Experts of a small language model: 80 experts in each of 11 layers, 4 picks a token.
Below are experts of layer 2 (counted from 0) of a mixture-of-experts language model. Rows are named router (the router's row for the expert), up (a neuron's input weights, with its number) and show model dimensions 336-383. Each number is 500 + 25 x the weight over its row's rms, rounded and kept within 0 to 999. Numbers have three digits each.
After each expert's rows: "gets" lists some tokens that make up at least twice as much of what it gets as of all text. This comes from a sample of Wikipedia text that the model never trained on. Tokens count by the router's weight.

# expert 15
router:522497454488469506460516526475482495486475484493509493524480500536529504481525447440502497516480472456517489536511499491503514531469515480506502
up9:482536497503518536527482504507486497550523478501489511517516483542572460525493489522518527538483494495515510512508447444507517484550533490521530
up10:524524474466503528520480484492513488492536487474540471501471515482517539465513516552497503486544474506558494472512537429470502507526485559476514
up11:494484451542507498492557507504486515498481481481530461487483476512510510511495482490523492502527490470489448511519544511547491518500514479453464
up12:506532498499486535511510519463488466505485456506501488502486488518526480473493481531527503527484522529511481527477534461462495510474566520510481
up13:519502489554445483486461484440485456476486524472490528500484509508509473511483528525528523550502523465464506496463491458535483472472481462478499
up14:486505532499508482490495509502487510506503474489535518478519475507508474475489479497510501462482520479566526473467510487500528526498535534468493
up15:490537490503464461517485510475503519518521484482507441449440467524524473504503533521473532551536544517507499497495533441520457539482500540451501
up16:534496473488493473493531526463517552510491477490531441458457471497506510528508505486519471484503501513476462493468497462495470524570501478487489
up17:505479498492512524523532488492458489545503473517497512480510483525544445494519514489506515514535501529494475484529508451528435491476492468499530
up18:448486488542583493501504474470571489474489487521481505466488492513481483461480457501508509494495492469582482533498533463540518513487515488529515
up19:508508531471489475559511471490464537482503469515508502465484484516495506485565502507471461559464524503527480501490504487478471482541486485515525
up20:491519480491520509529503545436512470475500459487477481516496534498503492508519484472487517523493463517500475520446494492503497487525537495501512
up21:523502502473526484531514501475479493514504484514462475505488517495502479491504512519475521501492544508497450521506517484502535517500530561494476
up22:445506496487498479494514498484484499495487539507502526517493458504501467498481460499470519512505464519512535520550503425487459471465518500462489
up23:497503506527457498468498506493460536496514494474511485501472489545555484534491480511528465541533517478488471527464496497490487501533516524480448
up24:485489526491525497495523530476478499558476498493498523504486510498511506506510474533498498522527503493537505509492514473540537531534507468491551
up25:516501463512500510527501522457502484495502489520484460481446492513506490489491517495508488490499479517490492539478514505510489502477493510482497
up26:486488490475514475503533518496465519485491462503489486470469492500495499521478459497533515524520491498537494537480533476485503522492496484518531
up27:525455511499468480503537488457466529481488487491497437496503511526508520515488508504522499510503488501547482490487543464531501502474541525445540
up28:482488512491490523467490477516493558557540513538521501494525514511489427478531560524515517498493476515479500532495525525496497516467553465507457
gets: " the", "al", " to", " a", "The", "able"

# expert 70
router:506461446473492500491509528467515489520462472495493468498465519508515472498491500498506483487523489525526463560503512499517514488476533482474517
up0:524468468546474508458534537484500514489486520486535482507487473532547507498537458506522487515536469509490485476488506500502520512512510494491523
up1:439512504507503474500511578495469514518468479463464488489519518510521501455505498483468507498493514501472531474530531524464423484516513533448497
up2:503501487492543543493482477492506471465476516481505498482497530475492508532512537512502524489483461498554557499507512537525502468472450499522492
up3:511493479516508498525539541458488534508521495506513509498520493516572460497485505521491509532471481487491468484528481473469475502472515470447492
up4:502522516527460469487552505428476535514524545515483490490496469530525488500464460497537502528517497476516493484513557502515515509502547514455516
up5:487526509496455468476502545491531466512495506514488486466506515522466467512496479491459496475532447496524541510530525505485523497474490469433519
up6:512504451502522475508482523476538464513439505474537441462486532496539489522491522494493534491457525486505489497496526501514513491476508444438489
up7:523512461506547511526502496500522468522506516499515489489509546540464495483448553460502504500523510479495484510542575505510532508501507467492557
up8:520486527460520466528495517487494491495494504505530520501498526538510462491500493529463515517460494525481507502475534489499491531497503492507518
up9:502502509500503555516509475512516498512488507481552509518503456475506476560491500511489474518505496519555516473488489540532502494456475524522464
up10:538499509570498465493540521479463523522491478526514538540488530471480522517486457551512517491489465504523514512493546515496532544480499511514538
up11:510529500493497499539495467512523492496530523536478490500501488518509478519485517503480534512534506499526493481475517516509523488504477544441504
up12:524463541480483480540503503499485469538506488501502527517504483494525505483477486495482504494453480494518488507463565459480523564487557526495507
up13:503473470478484494469516491471471502552482491473532511464493485532521497530497489525524486511533494506459469459507465482498495493488541514519471
up14:495506528502476510535558456481518510501557511509538492549525508509460488482545525518514526505513518439489499499491524458547506485502490482525527
up15:491480473529499499518486513499462521487490434480486505499451474495509531508479514527444481511543513512482495497481458541525499484472482496498512
up16:511484532487464474530463538487528525473498440491499508515504477524503480549519423547456514508511471499557459511492459536450508486569483496510486
up17:538536501492468501482491469485487503515501482519458473474502478531481478514476484501521536519493486478468508508469428497471478524464478511548493
up18:476483528467531529535530505524477464483493468484511483459505489493492515485528457492499495497493545507505493494470502474527538531482540522488507
up19:481485494513500499492530480521525470445469462496512499511495491505477468546536495565507521451520492535496533500519501513512488519516451552504514
gets: " on", " 1", " May", " August", " June", " January"

# expert 44
router:560464456511486487550531507450490488517464494504481463463454483514525479513482509502500499489559500473505494548477550475512499547520501486470523
up0:512523531499525479419479490529541547523480488566513500494500489500544530469497508533508502560524508473524487525525440518490513498548487533491521
up1:512520488478519488510553514445513520528510490512491482532475520503504494485517475503520515499515510496508500487503518498484458503500527518484481
up2:494474522492538478499464497533533482510521534495457485544502498515476494533539506480501491475510526511512512493521446500506451492513459489485475
up3:506539528526475467487546490469536481488542518520481516475479516482501485513507480516564520485511510489528524554517478462502447532481504513517516
up4:518504468508493508455485475515504479454495493534493496481506478461490472470494491543490512555489540500469482538503538500507491525482503460477443
up5:485488480488413498493473526534543469503464499469520532467515445463505460500473499471473461510518463475468477522455543509491445506502468546510511
up6:494500483513521531504468479520498523510449496525475475479493495511495481507504518549483518495480471541480481515491469456550494472477470460523483
up7:491530469526558457473483479503515480524467483510460511497482518496474487505511534521506524493480473470495497518537559490469471517523517487456512
up8:519513542498499523524525465513511492498510506502490543539488488516537503530457499490527507483525496539487505523518472498488512476539475519498505
up9:525493482490494494480537547440451512528521498479545445500483499495540478524528524545504492490495545560476428513486484508533513526521494509455501
up10:549480535531478500535491499506512527477498469466546503525481462502495474503473503488506510508484480536510494478486493528524478495524551492454476
up11:522498504512492476478553526507505517508530501504487514549468468484491505521520517485525414503569520461482542528513504504468499547552461499524529
up12:529454513549451498462481484505448528491440455470489525484489462519489460519438506504480490486465475553517506485506446515586531506479511463547511
up13:528514477520526495504506521492499523489514524566470538541545551506509470486568541462509517498499472482500491475550519498558478514483499559494516
up14:501471486540506489503516521509467530518487521489508496485493476472516472529507551520479562483463462506503498496461512526513469525502478479502530
up15:480503458468522506490529483463521515491480498477491478465457493486509469500548501521511477530475532519492486515495526488484464495491538477476494
up16:507488490472498490502496548524504527479482475533507523505499485491493513449453500495496465480522464496496469486499494522501524518486553503510490
up17:466482511497483477525479522470490482490504507471482464478459545507554476472541528522527444521500483545486494485502552478516551533509509482451468
up18:461501512466507569513506461507528449540488476500450464478485469534498559528498477517486491526517500439488508501499546495541444511459513503509496
up19:541500528507504511478508494521466467480478495526500532490507479498480521490462492506536494509526507496501497480497467513512545496521528505485530
gets: " in", " at", " on", " of", " from", " for"

# expert 28
router:482474441470494510475507514444497514484496477506482493493481509539511512479525519468503492481472522470517502505499493505493528514460499473522498
up9:509514509478500477487521478495484455422498520500503526494506527504524528464523518482532524486531515447459500514478497525530506499486494507529526
up10:493473500496516472543513518450512485489503494506497467486479499458545478536510471545520461523519488513511530520505485502490484524508505495446515
up11:530532496518490531500483523474502519526480472484498459512505445535528512520511485533523506562499489502540479542470497460498508497506580506420547
up12:518522506465519511559486475464558507503510485465485504568484496477529530484463512501474519507520462481476503476523498472468501520483508525538559
up13:497451544470473497486453528465490498483510521476470488496483521482514512515538489511536492514491551484521513513500567476571502549472533447487477
up14:492528483490476464507549511477487486488493548499519498469518473545499474463509447521473549509492533472498493502484545481493526487486482489498542
up15:557486515529478509522518521466512518526469508481468482494490453519499509513488505504500534518553532508478467524467519499534479507509518518479525
up16:479508521495485449509534502499455472484516493516527493482454511489532487500512442464511512505492492500546450513488496502514456518484527511479486
up17:527501505493538456477552508534538555460469484533458523503520541519514490522530484498510468514480467497496490478511527508511552517509492476518505
up18:516491471501501465489480521468503525536536472491520502472492499529525483525484460527518503501520514508516471489514490477507473539473534510498485
up19:537484465489483467507521504485494478542493497515490510457515452516510515528490466493473490497500551496437457492520485497548540474523522547488537
up20:537485495511486468536495536456470481521462504511488486470476506496504504519527499531519484516519518492493482519457519464507521488507512531490531
up21:425511515482493476496494501484503467495488502433522495476505492511498508514518525527463497478503520516549552530516494535475528495520534470521496
up22:529496511494493480495477528485514512511452506532511502497506501538502477469534542578510510491515502495507515525482510443493476505517521535482547
up23:483497486513491460505531507497466448499488525471507492521500483525508470513506451512515502489478527544495512505496461458512466481540533518492488
up24:536457449516475475499517514506513501462504481466469536474502537525502466487558528557469526497471460504476515516515462474550508504481501495524507
up25:495504474474487491489532510484512506510530487517476485452501498504516456506515483521493482499511481507515460504492506461506512544503531491500513
up26:509467500521483454509506558470472532531513503482486508491496506505532452532482504534508529521527512506508513470493492501530530530482525507498503
up27:470468494541457445493485521477511454491524526519554464476477475494521443505495496485498515547512553526508510490501477481506492504468496501478485
up28:494464485496480539504472561500530505524473493435469517516489512505535467509498496496511493501495484493470447502451507488492481447528527510500497
gets: "e", "a", "us", "ia", "i", "o"

# expert 10
router:467487495490493497500584524468518503508471476516537480476473464465541492516539531509506513496505498552532434520495537450496501493463507516459485
up0:511479489523548495442444512503473501505492513549512495465463498478443554499503534450487515502521506493463499505532522509469520518437531510506502
up1:521500531480467522524473518475479518518472507504496463467478481486509467505498533490492460485523507468516431533476524531514422493506469489464490
up2:486529447504478536523499468489499489474474505503520526558494431514509482485495436507520487489481510501539491554467481487499510521506571503525481
up3:495500505489511512470503493522471484529500492531493500469503459504488497509534501534497542488537504540493498550470495478490504514533496543509536
up4:476493489521492538486501486515473488456472493546527522483498454487429520460515520493527509503473496471502517494523527488562507514535500468530521
up5:517535511485498490466465491498477481478489503453492526501501472460487516506442448502477501476505486537511522464461491477479517526503439493506548
up6:475484520480466512531472507456465481481528516517485492466515509505539511504504483516536511517516489467496485548494502483470508483493540498487527
up7:479510498538503499474474509495491487465527491491517479457471505479465478496505476480512487460495533479491474508498526523502530513532454476504492
up8:537508498511484512513516467495459485457533535484503519509501518482506479447528487489506509498505524447522443462514497490479464546520513467460502
up9:479567503510507502498495460521469508469491514528459477478510499501536521494501481498486490470526483478526494490478463494458490553485451522509524
up10:503457498540450517495522508476511518493565516535519469468529474538490480532526499476516536523502489454448528499499492509528474492505526490505499
up11:514542507502492528474499510542462497509510497504510503519503486471506558495500495498518484482521532517544487494513550493507490510501511509496517
up12:483490497443487480462475494492534547472534495507531490500486514490515489470514484525496464518484552462497482513493532489519507515507485498502463
up13:519507509498497539512508510504496502509479523503459492522455489510522488507508514496530460502482517448486491487460495495527482565488508479462484
up14:493510515477473527518544533479470536522500534487468483460505457503519528477497516475507500515472508481450518522488500513498504513515494471464499
up15:510477457461537521484490542521536535554488463480527493544503509479551471458539495449483493547523515514460522517508538520471435477496497514461531
up16:517480480488518497482547469507439501484517490476482442525431487535563511464533518469545536488551496452495468482527519499504534489545508510514494
up17:479510521513474494528522526523487495513487524520544502477514428487467510505512504494511502477543484505522500535493498513518465502536523519505518
up18:492494547469506541448466504495480468473471512468523487543514520462509489514517502507529498504482517512543523523513502496527472516456463451484498
up19:470480499506515487487475519525527521472449483484515472447516497502504506505516444476501430498510510514515512484540483513479440481486520540495476
gets: "s", "y", "t", "man", "es", "ard"

# expert 14
router:488521469478540527497532537457520506488512470495501464482452524508540477530511509485511492523493505445497464491512494467490507520526499484458495
up0:535468487506490496493539529491494474484479467491519447521483455506504451503534502517511495516501514515506517526460483481529521495504514525467458
up1:521479503513480497549517549462489507547501471494503494474466493503495482486488526534513506504521479506532519508501481490536487513512551492482530
up2:517469498517447500502509492496503506488520450489494458531505514487487505485519484485540519508491503539526509521495496519555520526516505515475504
up3:531473488518498470518513502456480535495462472511470404468459506540542460525495493484468489490537496513508503475542501489470473477477479522512490
up4:523497506515501530533508497453463518503469487514510509467463488477529529514458467529513495503508478472537484509487503459522506510479574527491527
up5:510468453539468492472490492473493511524499483495563465508449457499543504502515502480503459506534526511494497486466481478489519486474491479487475
up6:478471484518545542525518496446521493454491435508517483484450502511491522481511530481495536475537472544554461491489490529523447533494525511494533
up7:479453473496456510568495546477481463535507470497465459469473477493533491465477507502528541495541499473507473497525519527514479538506534482507473
up8:535508455485500471523518482458496501496496490491483500505514480535519461458484508513534483465509473477505514532521522516540488521524521469482503
up9:568484458517464459506555542470495519534490510496481481516480483492543485473480513492509485507503495499501478501448508481563472526485514494463537
up10:508512501529463507473547519438497482530511484483454499488505500517543518500484497502529487545504544489497477553479527506542540517510490508490502
up11:486498455517519498511554521479515489520492521510496524465480486522500460471485524532451490482524500513530498468512483466564456457509522496467489
up12:504525466522432520496489505456480528480488503492516490466480534546558488502498533493541534486553491515489479516495491497493509551530534519511505
up13:504543422512502480546486547469467473544488472498538438483484520539531472467495475492493512524501491491522508502468505496495467498497489485457516
up14:537482458487533521512487543467504521506519485496484469495420517523520472491492474529513516513521532480457443552467507498476467504464489530463489
up15:514497484516507498499525542497487487499484477521492439517462476502516474515471498527516526524559515484510467509491522511483528511505495473444499
up16:508426508488467482543527560479508493488503516510454521529481489528535497534497532519538511506479524498529491522513520506483457525529511509465507
up17:491521522474501523447512511485493490511507485488509454514508498505507497478526524551514537500501566511472512520466522523516505533466512493453498
up18:487481486498486510465497527511485487494473468511490473460452472491493513515473499482466477513515482503547452541509547461527484514532511510503494
up19:508515507488533486534484546459492525532518521520509474493456469505519494491496530567525514521528503508480495532496538511494449480483546474489523
gets: ",", "s", " has", " are", " had", " not"

# expert 1
router:559509464506481486505529520470509500477508481504486479489476534469520554519543506467528504468493545500530492540519513467509524506485499512433490
up0:473502502507461480503533542501495489491507488425480486461474512539518516491468500570491490518521495479522461531464477464533497514524502488443506
up1:507509491519504491522536508447496493531509485512472472515496538537529442469493514473499479490538508499524512483465499493533478481526475493515520
up2:491478489491457451522519472490518502509500442527489505537442470523521516509522503488525505521536486479495489454485491507442468523525506474509483
up3:492493507492477478498505491475485521465489471457503510484494485537500499493498501472499496518465531516485458523463499473476515499523485500523506
up4:509473506485471495523524494490488517470528431495496462431490512477509482535494494501508497483523492500524472536506519474471463504482521532467492
up5:518467489508508482485533497449491472482478516463484490501480476565501521475525516500503511498483512510459486479486485514563477517505551501516487
up6:502487490499470484512469484477476474529475483462502494436470485515484501513533522540507503507491536478534453512464513483525513529494491474469535
up7:465534481505509486510500486459467528489504469476493508505500520477517491526503512528445500505545502481502490483520496483540458499527497500468520
up8:485473509465516508546473509520520527471515469464530514480490457494493504528477508506541515498528493495487458484452484507485472536503503504460499
up9:523509446528468501503508484498481547506536501480492546488501515468502542502539492498473474508540515515503471491509470510452551545525493520495450
up10:517493453532532525518533537453536492496488479510472485469466454507511504529460516478484531482533485473504464481501509516540539484470489476480491
up11:541524472484485499507519508493468527517456500505501466485463471496519470495494507481519473545531505484510492521498529515508476499517511503520501
up12:496470490498423487489484482481506533517508527509521481491498475524456476534469483455543498522523550506492484515524486513480453505490492460508497
up13:501468516525475499494496515453514531501489488499484461455502476527536499506509510524492502520553469482505484485504509482521503489501491463502548
up14:516514478504460500503502503460489521517490553482477527473473534547506482484488525512514540592506500464499485555577497479502468515516465478514515
up15:471510479541496483538531503448483459538447469491474491455483524512548482518482548513517517530524547483520499505466546471480502530510521472508470
up16:466473474507496516485468482466479548525444515540494489489492511493464509485529517522502557491502458521491493528491506465495499495484477457498503
up17:513479508498483487471471513516469524523471503510519445509503504529486506526539508468523540529472494529485537502486503455533563521505474492506476
up18:502538475468537488468486502449485497508458519489436449460503517536498474532489526505489533516506496484504486478535482516493507486509503524464485
up19:516499477451498489479516497490508508526478497487512479466518470472495488509513553483523512461481491456467524488501484488546530529467537527439507
gets: " |", ")", " three", "n", " 30", " 10"

# expert 36
router:543504467536503556536523518471446470498544459492524470512465531489504501486484498516491501486488503506524480532487509494453539523507499496482468
up0:536524511499461481475492496505538493535459501456545482491472507537537520502531515474519486494545507461506505494524515527547481555512543496508503
up1:473477462476478524503527534415517515480520510463493505520501456550506484487481509517489472495542467517526481496479523522490527514515545544456489
up2:545503448526503445515530497501513478490514479526495484448470513490551496514518511487528468535514531503525484506506514493510448511502500515494506
up3:504473468475501500458518540445515541472465475492461478465491462520508488528486542538502480488482528504506473500528485498520530492501523503503535
up4:483533464447449528510526519469474519462537520483519485509510478467498505502494530509527460487521533515482478490528529541552493506515513506516459
up5:528495483447473457534501546494466504497486468488488492508510479538530490493491497470494551496530545466497497511519501460553485500471475507482528
up6:554475518481513499513492490491540535495481497513454522505485512468533533491514468490536475516487506500537511477503485458537477502507515529449485
up7:452505488502448476483500515469531496484526489481503443537510462511518473497474477510516528517487502499476490478509533535532480452527556538499516
up8:481487497483484503514512523445491494533467489509470478483499496494509510534502520494530503523477496486472463504490471491535478556499525511532454
up9:494507508502520481558497480458486507526497487526470474471484444523516504517483486518530544499521460524504494490477490459524460558472497491459512
up10:493499504536458488522511489475479504547570500516533493523514547522537493457523525516519503474490490539532478543468511503483522508522546527503515
up11:504519470536512490505518492460520527520490497483467451468452472529531469515520516476521488525515472488492490535490480496495489479507521457451530
up12:492471507519477475528512507494476505515469457513532520527501493465497496531508482518486530484504470496496521521489478514522481503492527470497484
up13:480533468476519485498541537462511522493497462516509510509496515551534503531480539500482540507530495502510460548520497466523476531495535482486526
up14:508492467489486530523461504494533530471482492424455482492515481509502514473466568521556487502541471486494495488494557517507479521524497507508554
up15:476513459495522457528482512495503495500491488472486446461491508477514501532473508531520476514531499513536462539506525523498487531499513435494506
up16:532527482479498457508538498459511516501527485472529477475493526531483514527518486521528485496520507531450521516543463476487500496496470480478499
up17:446474521491492519535508496459482507523439476527517475434462461504509432494475526505506479515539508493518495468491495506516485536503513520504493
up18:498503479471500499498525497492488491511466492534497456494455489499503497513496489488519507521491500523537516509494560497484472538487503477480531
up19:484516457508457515481503482438504512475475486462525501506459507515515484531529489495518510498499507526517453567492503475524516519520514507488523
gets: " –", " He", " —", " he", " for", " -"

# expert 63
router:478524499483460495537504529466484482528493500506532465478487502489502490507488480507509478499498496429516475518490524496495467525491502477495504
up0:517493510488497490487486493478522470534495536487501467491502544524519481491482468510526525486513446511517477500519438533508535489548493492475497
up1:495469448512500486498534501485485488517516496519486456507489494492545479507469549495508533526554510523530438522489510495517499505468555482497518
up2:494507493502450486475534505467515506499479470481512485456479490502552513450480520524502514547533498496510455524485487473501478533478516530471532
up3:473482494539482543507490534497490520499481481480509508490451496497513473487453504441507533503477467536530458482521540513494508512486502490502512
up4:470522509516501540502494496481481500525494480478481507487488443540491492494461530542519495481492521496500485534508507510497520488491581507467480
up5:481497535521464485484481542473511503496556495517454490504493470511505511525474504480539513479503534489509489490516533520489545502467542479501492
up6:543504479493476474493507547472465506540502502530526486507497473512522499495461546542517481488550476506526495535505499486518469511486521513512500
up7:533482464491511522485552503502512495469463518489447460483499497517528474501524504482503473495505522500481508512494506498525479490474496543507484
up8:504500452473520508504486454479554508475567517534468493503496553523490542463492515467530493455512493493455499460513546476486510531505536551463478
up9:505509508512476514483523469483516493508540458491497515479524438484503512525504535529507517508454455467518497526490551470528461524522507470496507
up10:496435501519495479498510534483514511510510514525483499544471505478475521501499472512552553515442480491525523487508493491537517537484516499461500
up11:499488497530468515468573542492467530521487516492488466483480481483512520513503474503513483494503515493516495491505516452504512508499493505499527
up12:487484504497469475475530542472481493539483496521520494513446502486543495500486538520529517524516479482529487497505501470510499482460526525490526
up13:535480455464473511525524547488506545492528478474469453453464495524524499460476501471521477481495553488529510526507518528527484532508501528445482
up14:498491438504477488505561503481480484469496459489495488474474481533575487547516490520477498473507508530528501472513488467517491476476566508474489
up15:496482486488485493532496508501501520415473549497526532457502495459508515523508484522525504507478544499521551518494476455476515497536465510447529
up16:489500537518523489492521482480494464566477470465475468467484476507495522496488472490499484522493497550528493543535489506475470515487518508510504
up17:494524550469484494499511530468465506505479512496500504529464498490528478493500484490428526537491481492532488494481562503458506493503515516506520
up18:471538493515554484485489499516503453555446482475514446533475500512470494502474478532425563503498536483508523533461501487486472516474519469538455
up19:528440470490520511479503511508541484452519546486483499493528478516486480533535482472499475510463500479488463504516537491503527521507490458424469
gets: " |", ";", " –", " she", ");", " they"

# expert 30
router:527480480506493522532536532461555498493479475535493465508461517519527517507487473512497488541481530515522471490521510491509542509477503479465486
up0:528444471514480472532494515466510536496475491480496465455472465555493501521503507515513475522532487529546497499510523494518496542479477465483519
up1:544497482515487504516541491488532490483502517515466451465500521495523497531480498503525487484525520486521510532521501440493471500476486499480546
up2:485494485477486454482523531451439510511508454471493503508487520528506493484524546520475540515541496526531462529477482492476489477506496484499501
up3:517468500514509467481510499467529484515514491516511478478441522504527500494503551484525518506527540497518482529518509497483474505518470471490535
up4:511450503458490514517494532460472526495506529509503460468497472521510479521498487490528527513464503510525490504472513475548469535502516523468496
up5:487507520500485494508511487491475509490515504513531555502500490562514476527511526518499499525525454500514492482489486472447478497499473512503493
up6:482482485502500504506492520501492476528463491494497503467476479529479503499523490521461521514551462517507489513503509524495538510503532519504517
up7:510502514509505470522518489492494477523459471468459501472455481505520469493504518497515537513506518510532473512480552489489500496500539460490488
up8:484486486515466485509483580454470514514495479477492498511482489482473484516494487483503489494538501497505504507513535482462536539527469466459487
up9:507491502463505526537535542477449464522513469456510499484422513509509488492489517459496492539523529475500479509478515471531510498511569494471530
up10:533487436492497491524505544466483475509534474506499499494479459537528500506496488481499508557483503491517485544455522509479511477499494476499501
up11:501487500543509456479497509502492496529528466494498507479479449490534504492546509479505486477500514504544483530460498506497493500505477507471533
up12:500491444441518480502557473463491491523516442491507444494456514508504517530509489494501536490487503470521513530477483513550547498490508489481500
up13:484477480461430426565498539487518525524497491519488486499492512509509530493463487498466540479505426469527472523456519468504483517525544502464526
up14:499491495510509497487513493489487438501518480448522471521468484491506498492488516550481489506490527522471486524517507528522477513479514449473533
up15:503479475536509517466553502483481496519507475520466452501505489507591491481476484467505491473498476528525535491482541504484472519536530510511483
up16:540488471462477503579480527480523489547486510493542456465457497530501483501507526535522502484514497474504503523492465504484487539495525507459493
up17:504505479516489450466540438496468506503506439554503493481507515503513476496488482512507486533512523473478488477524482466465511488462532512512486
up18:481475467513484522483510504457518535532487485533490480535488491523501533497481499472502502486552525538524475538482521520527491504496489495463490
up19:541512500495508491515542513533466506514443530506525529502470492492526493469465476531493523473470478494532508513488535501467512498497514502531525
gets: ")", "\"", " had", " who", " he", " at"

# expert 31
router:491483475508501478472558531457498517492469468509502491492488505522527479493498482492510527494534496525501487526466567475498489507513514521460517
up9:472475468517471491506456529515496455536544487472476488536514518503498485476484546508493533484532505502504462468529517515445505460521484505527486
up10:477486505526490501521501503488481529513512501506512537484513509466524521538563474511504507540506498483502539491510454484479508487519486472476456
up11:521525488508522520526489539521507497460545481497522476530455487529487429494493484510463440516488537526489495503480473505485495471510510514522455
up12:493508513437502576473512532506520519567500540502504505528522467517488506474498510499492514515472453493504530526492467495509452494540592523528465
up13:493559526436540479519515471493521527437473521483537501495533515500504520478507542504513507466491515473443473516500494500503440479467483494451506
up14:507477503461503503501570430509530512471515496460472494490516472546506469500492503499501517460514518522474513450476492482519494488499523513488499
up15:526520490539507444472519493464494503560513516492490492496534489474511504531485464481518519506501507480496528524508491544484550526483456519508549
up16:478516438499487484467554509497484498459466475511501504480523492540529452510526520525526505472514459496524508491477498514527486538540502514504446
up17:500519482484513541522507470506497456505459486491553515477535470485518482488488502476472501487468454484465537506468539488456460470507505535497528
up18:520517497511508483466545487512505538530519484526542482528510472515470475497495468468504457566484520545500526526521502491487492530493495498509497
up19:462481520489524472508527502540442515489461459498461507501515503515503482548487487463496458518478518514479489506479494518522442506526477458542492
up20:499542524420475495566515485522542452493552486520504500513455507524527518507538509484484449535529464563483474486475495480514486515490509489467506
up21:483498515481523510515487484472469467440524497504489475504521506495513507502519492517480467516487526453506506536452483544469567523470497539551508
up22:496461540484490508565528499515506482526533484498540459470500491538480517515517508508471472513530499471485485515476514514510497488451464492491538
up23:490542449505506507516508510503536485475493499529564481538533532531481496511474514468507504478481517477506533504515488534509504524482500517531431
up24:475502509478525494493506516506502518499515511490563540546509458503495533514506496503481519554508462546498485502513503514478482492479470496464507
up25:498497501559529490539507459482540512493492441492519511455517502510502533535491463479478479497490546494499527479467524526514544548466482451523485
up26:511529456497492522508493548482498481494451490490482466453507489514545476485510504508524511481506460475521495505508493483511479524486508481457487
up27:518518505507515496546542533483518508489505528475454486483512458519535523498533491557494491514554560481504487496486479474566471456477500525478524
up28:544487510486499526524525515500487522484501453485470518475493518473531513552519493524533507501524540509526491510461516511546512513475477481485492
gets: "e", "a", "t", "i", "o", "d"

# expert 46
router:489517495496486510512503520460495520492532479456449466457463534548509507514466486489528499524483514516518490511491515500470495505462498513475530
up0:542478484507470484483510504453456518480492520495527476474503521515524476528527516508522514501499484487520492527463457460488503523511493483490482
up1:490513505482459485481505515496525490471494472497494487491487545552492491526487478507521510535512495491481534536514549494553518518486526463481491
up2:505493471504496480524519482495517482559472467508467486484499492545470519508450507491522500524508499483489536528459490476506535531502510498473538
up3:496479487491509526512515542465515499487470476526529472475476504541533487486497489503503516480511513520523459505475523465503530537503501516490470
up4:496511439520512517541526495460498532476477473478501447452471490526527489512480481474502524503494493504534473492510458522517478500471489484476492
up5:512522495503514527490534507463473488509507508514520449498493499473498522518469555543496492471512484535530509521512490520514490495497508481469515
up6:493463471518502473474508519509495510505506491503544476456514468543503495481552494514520491513570505496532484497508516486535514498507525473489520
up7:497501458480495480495486495492518532513467477498503497510495488526530456513519478522505509482520488520511472559462501486487487538542498532467484
up8:444527526496495507526526520484516510501477470557519456508486485531552478478522491497513496536503470475532486561483515513517454506470513473455511
up9:508514477541503484546544492473496503526518440524527484503499494492509468563516502517492520503492531492482493520475508480567492502455490454497533
up10:535480477480452477515523496448527491496528497488486449501451505504494500485513501530512534484522535502491518514456529502513488505496494478524525
up11:542479458507457482529524515451468469546516501488510471506502532502534468529510488462462477491539513518516480537466528491527523500495473469494502
up12:473470489485488515516523495501483468536483501501504460474487504453506490491530488484528494476527507494476523476455479459476477518554545487508498
up13:517491467528492478511507530452464510530502487481469481515500489508502505499514515483489485483504513500519438480522483519536478505453519509506525
up14:511470492479482514545500546462518499493484524532484480492490469509538527500489503546546499477479513517492472522527474516505469520508498519477518
up15:501503503500518535508533525487485494491539490521514442534465473509506527493448503496531441488503456514524509529476506516500466516464515503528489
up16:521477493489478481491522521465470492517515476497477485468453494524564522508536493472540498536489466500506440550510552506496499497482540509509526
up17:477506470525469529473526556454515522495503460496514484478465513526501485504509482492552473539519550489537474496494519501498522522504535504458512
up18:505513468472458526529506513488514498512498487498535443466482479524489487478489536486529495487528486502496456511487526504520486482450534527489496
up19:509472469454469506535540479483484536515482525499494461476441481522500510505524478521505536527497496468510497524486515493499496541529525498477542
gets: " by", "'", " his", "\"", " more", ":"